config.toml
num_hidden_layers = 18
d_expert = 48
moe_layers = [0, 1, 2, 3, 4, 5, 6, 7, 8, 9, 10, 11, 12, 13, 14, 15, 16, 17]
init_std_router = 0.0112
norm = "rmsnorm"
optimizer = "muon_variant"
learning_rate = 0.00207
beta1 = 0.9
batch_tokens = 65536
train_tokens = 433100000
dataset = "wikipedia_en"
Below are experts of layer 11 (counted from 0) of a mixture-of-experts language model. Rows are named router (the router's row for the expert) and show model dimensions 0-191. Each number is 500 + 25 x the weight over its row's rms, rounded and kept within 0 to 999. Numbers have three digits each.
After each expert's rows: a language model's description of what the expert responds to. This comes from a sample of Wikipedia text that the model never trained on.

# expert 47
router:504494479492503458528520508471534472499532525499519548469519506551494497527509507548490539498501482494507454479505550529512457520480475483541451486514516521525470485479549508493507524447476537482457514471522452478478517493462532466531460498493474463509516530460528498478533511540515538532477502550523511539528485482522514475517487512518484516467464535504522540509521454501524508491479546499514498467522468498492471488474502513496478494476480532490517513504458544496467539535527492521518469504485509508491483541456497488475537513499495511502505500485492499505484543536512513483
It responds to: Column headers and short cell values in sports and election tables, such as Name, Candidate, Votes, N/A, SV%, blank cells.

# expert 15
router:502522487513484479492503503563524462531494478564508529494517508496519473490476497497511525472511511496530519522499464494505477504473509502519532532495490477509528530517473494499509522521481497455533525467516563494521509513506512470514551518465522504537472520531515501523511501536536486533549527520518455512490536528523512537490482548522522453493458476490520501477540472454510519488486488464485513498536517522517479482544519471483474510502473518497524490558538493478496495493468468461525461487491534510549486468467506457465465513491527508538465501489494470473508526453500488485
It responds to: Line-initial hyphens, pipes and equals signs in lists, tables and infoboxes, plus labels like Born:, Genus:, Family:, and Sir.

# expert 53
router:465523518502520525457464472521515454485504488523542526518494499556463452469463510498463508503493484464534502503505509518453470483474469462462480511487494518507501493484516503551524486507498461535541480453483512496502477490516488510471488501501492499474457534495517470479514494538500529514503460497503538466477491555506483483496518532508482518487515536502505449496469503538507489472530491470497451500529530500484465475479511539471498494489499488552473524459490498495446498481471509549446496505542517479507489524476517538520478471499514488465517489518526486489524470465531537463
It responds to: Parts of award names, film or game titles, and people's names in award and sports tables, e.g. Emmy, Award, Best Album.

# expert 42
router:483497492436488448508481477523503496503488542510513496519479489527497475497493478538453488489455528478488525520551538470549503495511484452496481518477518482510517471544505509519489462505520459503500539504529500493542504496510481547512480505527499430529496516504462466509495472501487443442523538503496488481480469492504501517513581526484478529464488513507453498450531497486492493498513490515486521467483502543538511503485500469482505538513473501493516520478529508484509531529533467521517498490519522487494536470476514494481507509523529526517479526456551484491475500476485495545
It responds to: Row-start pipes and labels in census, election and climate tables, such as (age, Turnout, Density:, Registered, Total:.

# expert 27
router:467482464468488467467473516516502508523542473504512525458482485516509509493531512505526453516500534538501541438513472461499455512503481513545512501507479496521519494444459531500458452502472507526494508487490486471468535520512534486526463476481503493483474489531495499459525511489530471526488476507549503523533447504539474499487484482494500489485495473556467516501520490468522444503510468530529536513475501501477505489470498483510490491552446527484519505493503503514492504501523450509499497484505506489509496495520479489456455469554488513497536493508453515531492541527518473530
It responds to: Number pieces inside coordinates, measurements, statistics and tables, such as minutes in 42°25′49″, decimals like 3.1508, and 000.

# expert 52
router:544515475479467547520464507550527478512515560512497459523479466516498501486508515454488522472527522495521497500516475517518505528518493531475483512466497525499487467476472526541535498497491478517471488495480517523506523520547565483538477494494493480497520506540486489516486527485450475533471477488510553456455532490486541497500496500483458507518513458516468487504470497512522469517521535504486517507471450504497506457466508512483533512529512489479511481495475454555516513541528507531505479440490480470544507513523525490490505492477534512471459480536535510474483517494502513522
It responds to: Forms of be, have and modals, plus not, right after a subject or modal, e.g. was, has, should be, not.

# expert 14
router:549485499510524529508493473536464540491483485477469487533462489484518492488540507538503497513503527502497487523512516526475502527516514506440516479489573493544503500499454479530486461488505475495496481515490481518519543497504480473478555493521524505516508438485504485491468451505516476529523514517490506539485469508489518462513500483505552506533455516464452514545471437521478513494474527499512507511469517526487502514504491452511525495476490537520531518500448496499558533521461481479522513474465499521484479501470491483505468530472515513526501507517522505501552528522461495526
It responds to: Indefinite articles a/an and other determiners starting noun phrases, such as his, any, another, every, plus adjectives following an.

# expert 21
router:503468524477520462513528469495507491495539498495477480481522491478452506490508487497516484547509489507534468478509516523505496543523512504437479504525507498495502496494539488520546544496461564480479506472487526444529484502507467496531465492502471489532518466482527488510566505505490520492494519501492447465489491532463481482502530458464468480506487498484496483487514490507538520477545501498456492545515516511473556477505529538483476523465491539495491474487483497524503522489513529498480490523531468530477478497505525499515523495542479477443506483442543491449452502506526488499
It responds to: Nouns naming people, groups or things, often plural endings or agent suffixes, such as players, artists, vocalist, historian, networks.

# expert 3
router:495477505513482506517479526503511483523460529553531485481503510471517505499509504493495517516511542564472489490529495526525448471490458475482489501474506502542525501517522516476512529497512473528494474499494511466441486522499530521539525543511509474470482452525541506455501515482508520451509475515529495549484521557528464455523489483484509511518495504490534520476497471496504500514521534533466522533466450509504493494502457518507476492515470459500477506519449495508516499478480465519501518485512477508530513455506486496506540486495534528491495560471552488493448529529489457487
It responds to: Capital letters and symbols opening codes, acronyms and identifiers, plus currency signs and bare is/was, such as NM_ accession numbers, GNU, $, £, ISBN.

# expert 2
router:507489512471521514524527530499517470468488505525499435518553475537483445537478517494509506506491476469495458497480528509488504534535465494495470515498490535502471498531526489507519498475476500466534518467546506514473488516499483491483515479519520523468496472474499466492420525506493477521466468532487471451447467489503551484489505512502493501468481499530509505523519470525550505496492507550473454542533490449497496529534481489521527490460513509531504502476500453538462492527501500542467483502498486531465511513481492512502509556506518491498483516507523474478463480494533526492
It responds to: Word pieces and capitalized words inside titles of albums, songs, films and shows, e.g. Wings, Lies, Kids, You, Love.

# expert 19
router:501462481515491491492506476468482485508492542506496516519487498501500520518497489469522497486526495532526473512522510493527507493523506507509518502481494505464466483486470511455521468489521478489480450510480494536517504470508476480503506486445494542492533469512511540507514491540459471475502497504486471467526507543473524490462501479525579432494515507576493482490525544510519549473513495490515491459499481489513492501529488527527479466525538470450503475484516499483531461500541526513470480507481535490503544453521550519497476428509483505497478507500519482504476471456481499465
It responds to: Subject pronouns he, she, it after a full stop or "and", plus opening pieces of names, such as N, Ch, Th.

# expert 37
router:555519535446478498509507484504537536519521513479493480479549465482510459457509525538519457471487461521485472510476502478459542543518524505470523505572487496484509514513516547487494523487470478462499514484487487509519442529500499504561531523467492507533499498492483534514498481462514535518459479493492464498521479508505524488485501522516490504500522498499540490511485526535524502443492510536502505541506473466509530513509478465479533484469484496488488502477517522518492544506509504466527558489493484539492520464458507495506559502489485495500518510532484473506531454502527505471
It responds to: Middle or final pieces of ordinary English words after b, c or m, such as et, est, ort, as in molestation, timetable, Globetrotters.

# expert 11
router:512477506487468460509505469528494540487488494534494482521501482508544478494486476525519483478498508547458466480491526511534531494505517491475514526496470530471487503497474524525536505496451495488509533485540487464455448553479528491479457531497452506533503468510507479528520511469520528501512508492508471547495519420474509480532520496517526504499475566530466518509453460510490512475504476493514530481502513502464493524542523451533496487492545518503471517491448484533510519478501520511530508479470522505457523485516474513491461512482488519472507495465506491506530522549481483513
It responds to: Descriptive adjectives and adjective-forming word endings in explanatory prose, such as such, important, similar, -ated, -itive, -ical, -ous.

# expert 26
router:494490491482492461473471507516502494520484533483515539476474518496522454511537492504478468492490531522513536505494494479553491504491460513489501495513528484517477458469476514478456462540526462518500477495521491496469568523473499499505475461489533514475512497495502506518485464473513453499472509546493525519479496508466455489508491524445493476495519494556457530500551485463536483499465512463494494484479498508505496484463482460460447536536514466470511497518473524484510496459512497526481499500514540469539477478513503490493531489533551535501505531509497489517489503554534454475
It responds to: Leading number tokens in table cells and statistics, such as yards, temperatures, vote counts and thousands after commas.

# expert 31
router:498515493520495549492538501550500503462495496499529456505480508523499532462481508513530501526478506467505498506455554490492492493477479473499490517489459545490521502506518507491525512518489521518521508471509464487507538537485489486495503555500452534524523508493526514567517527461483503471512477493469509524503504491536508463512482481534501522516491537492509483498521510525493532522462472439485488443512519527474488508508541545486476552468477505495458486490479491525509475528537472521492532469552525491508572484484488527488509512455458501492528473499524543486498515503516482549
It responds to: Wiki heading markers such as == and ===, and institutional adjectives like National, International, American, plus word endings -ultural, -ublican, -utional.

# expert 51
router:483493452479498489507458503536546539484485506523503481523506526478491512448460466521451475480486497485529522501514482482494502512523499483461476548522487500487489460490478490512503496545493473490519503495474480519565506483510535428509457489512499465484509463481453487552538487443509491503491454503503500483475514491505495533520538487473481541496496500460531513491493488507523510518476496521487532488509513513532538512484497488474479452496496473502466498460505474484501483466498464541500483488527476499515503567511487530515445489496519520501484492514515466522499530537486427536
It responds to: Words for votes, taxes, money and winning, often after a or was, such as unanimously, tax, favorable, won, fine.

# expert 56
router:512470517516516525514542485467513467492532510509457473493519497460528506462470499508455488470455452499477515485507519439496466514538475518484493464523486465518557460475499500507521497515480531499504471462477503487520499542507469476488508467531476480526480460468496481460537551512508525501473536491487473469508523511465502454497506491492490511465509514480506513520447489524526541504542493492535498543502528501464483516473515487529507453491537507497497514503484485521484520494486528494470488525540487509487552495534468529507458510489475488448529518546482478453505495533511496492
It responds to: Everyday nouns after articles or possessives, such as water, court, story, book, email, position, often before punctuation.

# expert 54
router:539523515475515478562470454520482500502505485465526477509475499536460539518489518508492508484495475482470493504507478498467524534535475504497488487446507460512513480527480503523503524510492506468488496511533501517521492467509476522487473467496471475476441450496520476517463522464481551515492507496526507580504525495488526520516524474542491510521480458481516475494486549499501529510533493517503510535500495498527480495506509465493497519456542497544495485520511518538522547470510512530515508495514498486536508479507458484505458511435471425532510541482490533481505504496488475499
It responds to: Words in == section headings == like Early life, Career, Personal, and the first pipes of track-listing or roster tables.

# expert 30
router:525475519498487502506510504464523532518493470498471485466500529488517513501501501517555467464444523487491516506468546503507531489509540528526526514517501525484504549529507485447510514486545548523490544506519496537521547485478540512463544508519532484493531513563540506482510489493532514483504464460472543493501497469550491492461469507480503499482535501471529475502521504493492514529457494493483507498490543459556482486499497487483517490501526460519492544499515510504514461454509491507483526523499526551515501488519513508483509458509465489501511490496442517532541483531492537478
It responds to: Syllables inside non-English proper names, mostly Germanic, Slavic or Turkic, such as Bod, Al, Vol, Kal, ü, od.

# expert 43
router:502484488516484490517439520491498488515491516472480505506465509517515539560518512523484513522507497453548499500501489499507501499522512460460563482510481502522535492509508467515466545519514501531475501501455533490516493514490517497500513495470512534470453504473507491534487494515502493536485481467493465461497453464486509473504463528528489491556476454510482460529475483505504469504474497509527504488495470471486479470500504545502501513495431495473484508547466421505471518474534525488459459540483484516521501491507502508533558492519442475476501496492515510472492479505474523480
It responds to: Closing vowel pieces of foreign personal and place names, such as i, a, zi, er, as in Ghedi, Tampere, plus closing parentheses and table rules.

# expert 63
router:518461494466529541480495510540512485492502477508531467556458528472515507505498512460515507516496477526435512476538495526534504518511504491501487554497544520521503562510485534523500490516495495513521502483542474484516492484507513457480538483514454484508482506525497506508508467479476505578523482461488480505462506508450497516519508544510536519506451500496484443515523464523519491482518484483502507486489449508448467527495489481470473554490513530533487525518493462539511473480509484513517491478467526481485491477470489530531494510479493518529471485506514523541539473501512505526
It responds to: The word the, and other determiners like this, its, their, his, mostly after prepositions such as of, in, to.

# expert 59
router:470507541521515501474497494554518483512530482493496503495475492505498510563496466464472457503535456491510520526551479529544513512514490500465485538514497476502511494517557473510486516495504519479501508499498518493537509533450514502522512503468516513507511511460441531573499468540543500526504472490526507480521492509460526527520497515516508488510504464492496472479438499486507490461502488531501528482447471501480476503487510450517464487535510550466533476493489466486530499509496490476494501487535475497475496506533538536480543526555458533481523527487513493464487490499486518502
It responds to: Object pronouns and family nouns after possessives, like him, them, it, wife, daughter, plus odd name fragments such as con-so-le.

# expert 32
router:523465537494468535520511488479525446515492488513479481473472543475529491470517456502490508505472465474483495500482520486434520500526495536483488490531510492493503523507468490470521468542503519536518489483501526545455511452538477469481515474489534472509507474481499522467495412507556496514513496512468514486482476514517517522491536528506512484482529525474542493483467501522503473502493562489550514503468518491504501486457523508475491469489492470532485483527458472519527504481491531520475522527504497529453530481484509500508460489468473529481491462486527486474480530488466484519
It responds to: First letter or first piece of a word after a space, mostly capitals like M, S, T, or stems like mass, pass, min.

# expert 25
router:506551490546528533454498504467515495509472518430510497492471494477496513466496525496522504522520473525497509532465526507472494495504525536541478487513533496523524496520472488505487511483516528492520503519457473497449487533441480510482482491512523488524478512534472532490500511519485472504503470499462517492490536496542488484492540545535475495470536491545513455502497495493514492513496540461532523489496482519501501539529475530526506478540490459505479488503487497518482471570485490514488510512491524447469484496481458488471481523513524474512529495474494439504438473496446541506
It responds to: Byte pieces of Thai, Chinese, Japanese, Arabic, Greek and other non-Latin scripts, often inside tables, plus stray spaces and pieces such as Bh.

# expert 18
router:476494516473470450496500488488524507520466520514480507495483503469499524539531528538506491519500490541475445497470480494499496504503536532469487482474481468510513522498506538478507503483477498554486507525509523516470472495533481484491470494524521513534523518537518497499529470474526508502473517526475453521461478492524516513491529477482561460465545473507472445514485510487478495480497515550516526459498508543500553462504458500547522514533488508499545502519502526455541530495534485468488532479483472505560511473503511485500495487525445522500526506510537499516491509442508471519
It responds to: Measurement units after numbers, such as m, ft, km, mi, plus lone lowercase letters and coordinate symbols starting words.

# expert 29
router:508476494546497483502466456509467525439472471533488516505484492480476484505516493520521452508530528526461539446507490482538469533495505501509524492517567500479483499518489491472491452540531471467454486513537500454441533501515459525526497529482481490517487524490529507535495514459481483524486522518515484509452518512480461475514508509463517478530479471509486522496509495518520534456499457484526496472502492486471475465497467480533464493452493510466490475496506514515547538484522456508532511509522486490526475490508462519501490516495489505515488454491494543486497513526525455497
It responds to: Number words and quantifiers opening a noun phrase, like one, two, three, all, most, several, each, often before of.

# expert 10
router:532519526478469492516491477477488461487543450476537519492530481497492533472519513478467458482496505478504494470553523537462489464487487508511486489501510504514526460533518489512551497484526502529496513528482470508521481461527505493482472504475438447499498518559511518497510495461474492493452539506507508482537514453499510491464533506488547514514501448497502497482483494500477504485481502491465457525465492492499490467510464479537516538435537489525519494485559464472483512468499540471491458516492466504482470522497485528518514546488498498488496497538518496543515518476474494502
It responds to: Month names in dates, mostly after on or in, plus biographical event words such as died, signed, rushed and War.

# expert 1
router:520475509499504477493508523455494550485486457469498510519496541489473522488486502461519479507497524491480512528438449535529486498503523442516471485532524449468554498494441490497448466495506489469524517504505508530487537503483493510514527531497499502489520500472529521521516492479523479509557528463495515495539501498499474518508485531484492464492531497535495525518527528518498525500450521487517532496485469513487506510473485470502500546530520482491518480523515464499578458492510496476507463479457533469498487496531494450457492470479493490552502480531495525502471482512484469477
It responds to: Year pieces, day numbers and century words after in, on or from, plus north, south, eastern, as in 1080, mid-19th, southern.

# expert 28
router:480536464536493507538527483501489499476494507484533489451525543516530508513556446455523520504492457478512565474463508511439461504486520462487501519488494485484515486493509514503496523476527512524479475514457505456530520501525491527553502502465501514509514509462489453557505539483511542525503511510493459511520485523547484493515487502520506491477521491513517545491534538478521495484508448474517505536495517488469496515497504498500477493497509542511552499492475528497454502531533507521493446507499476502475502502482487482532511493501484464508492559501462510447474508477488459507
It responds to: Markdown table dividers, infobox field labels and section headers such as Personal details, Operating system, Created by, Early, Kingdom.

# expert 4
router:477486493508493480485525504470520499471534483502495501537502468502490558515456527492495506492516510507472532508475443479538486539505530500468499515533488460493509568498497484494490496506489524493544521468460530496479513514500481540490465502455453513476469501418527492486510478471505463505487465524470510461485529538522464479495505531442506496562522504452490492546512474479469521490509529506483520533501447500467524521494514497516497494528501495491515513514524550506482516500490483496491482478507473498494509529495546516474498454501516466547508538486527453496482477507540502509
It responds to: Geographic nouns and place-name parts in location descriptions, such as Road, County, Creek, Airport, located, along.

# expert 57
router:509512495489522508507533507534539500547507489469483497495562495496502493529473504487456488492522513459487501512512482530498553519530487489474480496506503514468482455494526444521492483516471535463525502525490472494494455526491466537529509489491510547500530525512473436471505528500476507511504465484501489515540488514502522500499512471499458545518513547509544475543517499486451521506536472525482482560475510492532505497510531460531478463472501485488485500519473505521456480510535490470501483524503466523475543513530485513506490531496506541470474485518537524489539525567503474516
It responds to: Middle pieces of longer words and names plus abstract nouns, such as Abingdon's ing, Neurosurgeons's ge, success, influence, According.

# expert 41
router:444485541536501470556454450514525503495481509511477456475504507491516512530506509513521505507473478472456517512480526498510522486485482475516542501474458494510491455464506520492500510478499541531480498488528458477441471533492525482493500486509485483511504504442511501511495517545500499470487494502506455540495523443490514504491478449494516522480519513484489528534516503468462512488507528485552469531561520461471519552491471500516484509519511520484499487487521493529538507510493470523480498465510505481451535491446486526488535530494479481508500479490460460509494529541506533485
It responds to: Words that give alternative names or describe music releases, such as also known, written as, literally, name, song, album, download.

# expert 8
router:473509485527515499523497513513528540505464525483521514463497459504473480482480484494493484503505517462492520445500503485476528521541504515517480488497467528500492508519542516510527514508512467487497518502480471507552515520440531508503545526447504540469444515498517441501468499471471499494485501451518478499512503497456529491520496541490457518525478487511494452492519522537506495500480461560503502498509475480499528508506473497523451461546484504492549494489484496509495506527479475459492486514468474506475456530478489510498541521496522514514490539484462486481571455538490534485
It responds to: Middle and final syllables of Japanese, South Asian, African and other non-European names, e.g. Takase, Haasan, Kichijōji.

# expert 0
router:519544468491501510517497503483470493515488485488496469533450538490497467517465483522526470516500481512521507536496523494484503507544508546466441507509471477520503503467485508497483463470504470528512492464539491526525471507522425484505514555505509441568499503519530544496517462494527520475550518519543513498459471533495511490523509458489485490508483518479531486531490492518523499525496535496446480512496508508476525490490555465489507540512495503484496471507523549520511476495505514530486532485487487491501455532500495497549486504533497497488450504518522534529472462502519465512
It responds to: Word-initial nouns and prefixes after a determiner or his, like school, more, pro, sub, Part, plus O in OPS and OHL.

# expert 24
router:495506480499479444482545513537512553516510467508490473510508511470443561479507503546507487541501489488545509503535506522473534485476466510492523484524532486442553490507525519499448571515468498513480508548474483524496539472481462533540480509519499519522515455537446516529540515503510494510527503493472484501458510457474497481479483534488510488531523512492496478544519492490496536479522448500474460511504500551481505512517521512470486517500507526491492496482485490533495516474504526532468491480497520513536489513470529533526492523473498495488497515495497493530470457497505490488
It responds to: Middle or ending pieces of common English words, like liber-t-y, dist-ant, consist-ent, plus the relative pronouns which and who.

# expert 48
router:506533484484532479497484501485500550505486545464522492522475449491470481516483502513494492496523478508553470483482494499486445500486488522568505516500470489517496531462530448508531510511512443516520532498550523507532515475512504493475471482532502513510547542485504486501492481470490549534510480527472522497466487482542458465475511496497495507486506523499497500484501518492557521505488527504536465448536515486535486487479557537479477480494493519512524469494526518458474533510523476527499492518517506512482456540495533492523492471533492467481475481496485516507544501470496460444
It responds to: Sports words in athlete and club articles, such as League, Cup, Championship, Division, Olympic, football, tournament.

# expert 5
router:499543508542480529494506529534495479495526505526516539506494492485535483489533504521494560551499507496500534522487493508533522459474496476538511514494537533550479506478480512491513485455529476476524463481554524490522488487512567515477467496474528513483459463466544525477491467534485486505517515495502544489503527478518501504499466509497483473504518496462519517518523493478485483543496476468467491453476500483472504475486525537456518548493498552488536482507476492483455474476481471498529540482507499504509487518500468522519497533474518497517488488479474474472536564475518536515
It responds to: Pipe separators between cells in Wikipedia tables of election results, sports seasons and rosters, plus dashes after names or headings, e.g. Iran –.

# expert 34
router:510520470518496521492518494475517514483501479552460508474489480449509504519508499476520469431529533479487488460468490528498529439473512444495511505443474522485505489549528498487496492494543483497478519487470509455472454488485534544526486519516517532489528539495510500502539501516469512481491505505492487503494484528493506481479482512525489481492494502521484512519466509500452465482520514491548543509549506442487491471557498490518504494517471479491481528465498502547514487529488515458509493478519528495441480501527554469433529511507500480496498484486468488517497512494490538470
It responds to: Pieces of genus and species names and initial-letter abbreviations in taxonomy lists and botanical text, e.g. idae, ensis, P., C.

# expert 62
router:497464515482468478485533516539494491511483517523493499545499500530527470510493519471483504471469549503481508456462467515494496502494554478508568495502504533470495502536540491513528532513509486509477521569495479483544476552483522459480539483480502553504497497474527477482501513494478505512457529439500499478477486519482528508501502484459487553507504484481462532525535487473492516484510470534489514477500497453498476520482505501493526484467500496509548543497509521520499526489492519505470525512517523520539507487504525505496533464548562488484516511485512498535559475544514508499
It responds to: Final pieces of German, Slavic and Jewish surnames like -berg, -stein, -ski, -mann, plus prepositions with and to.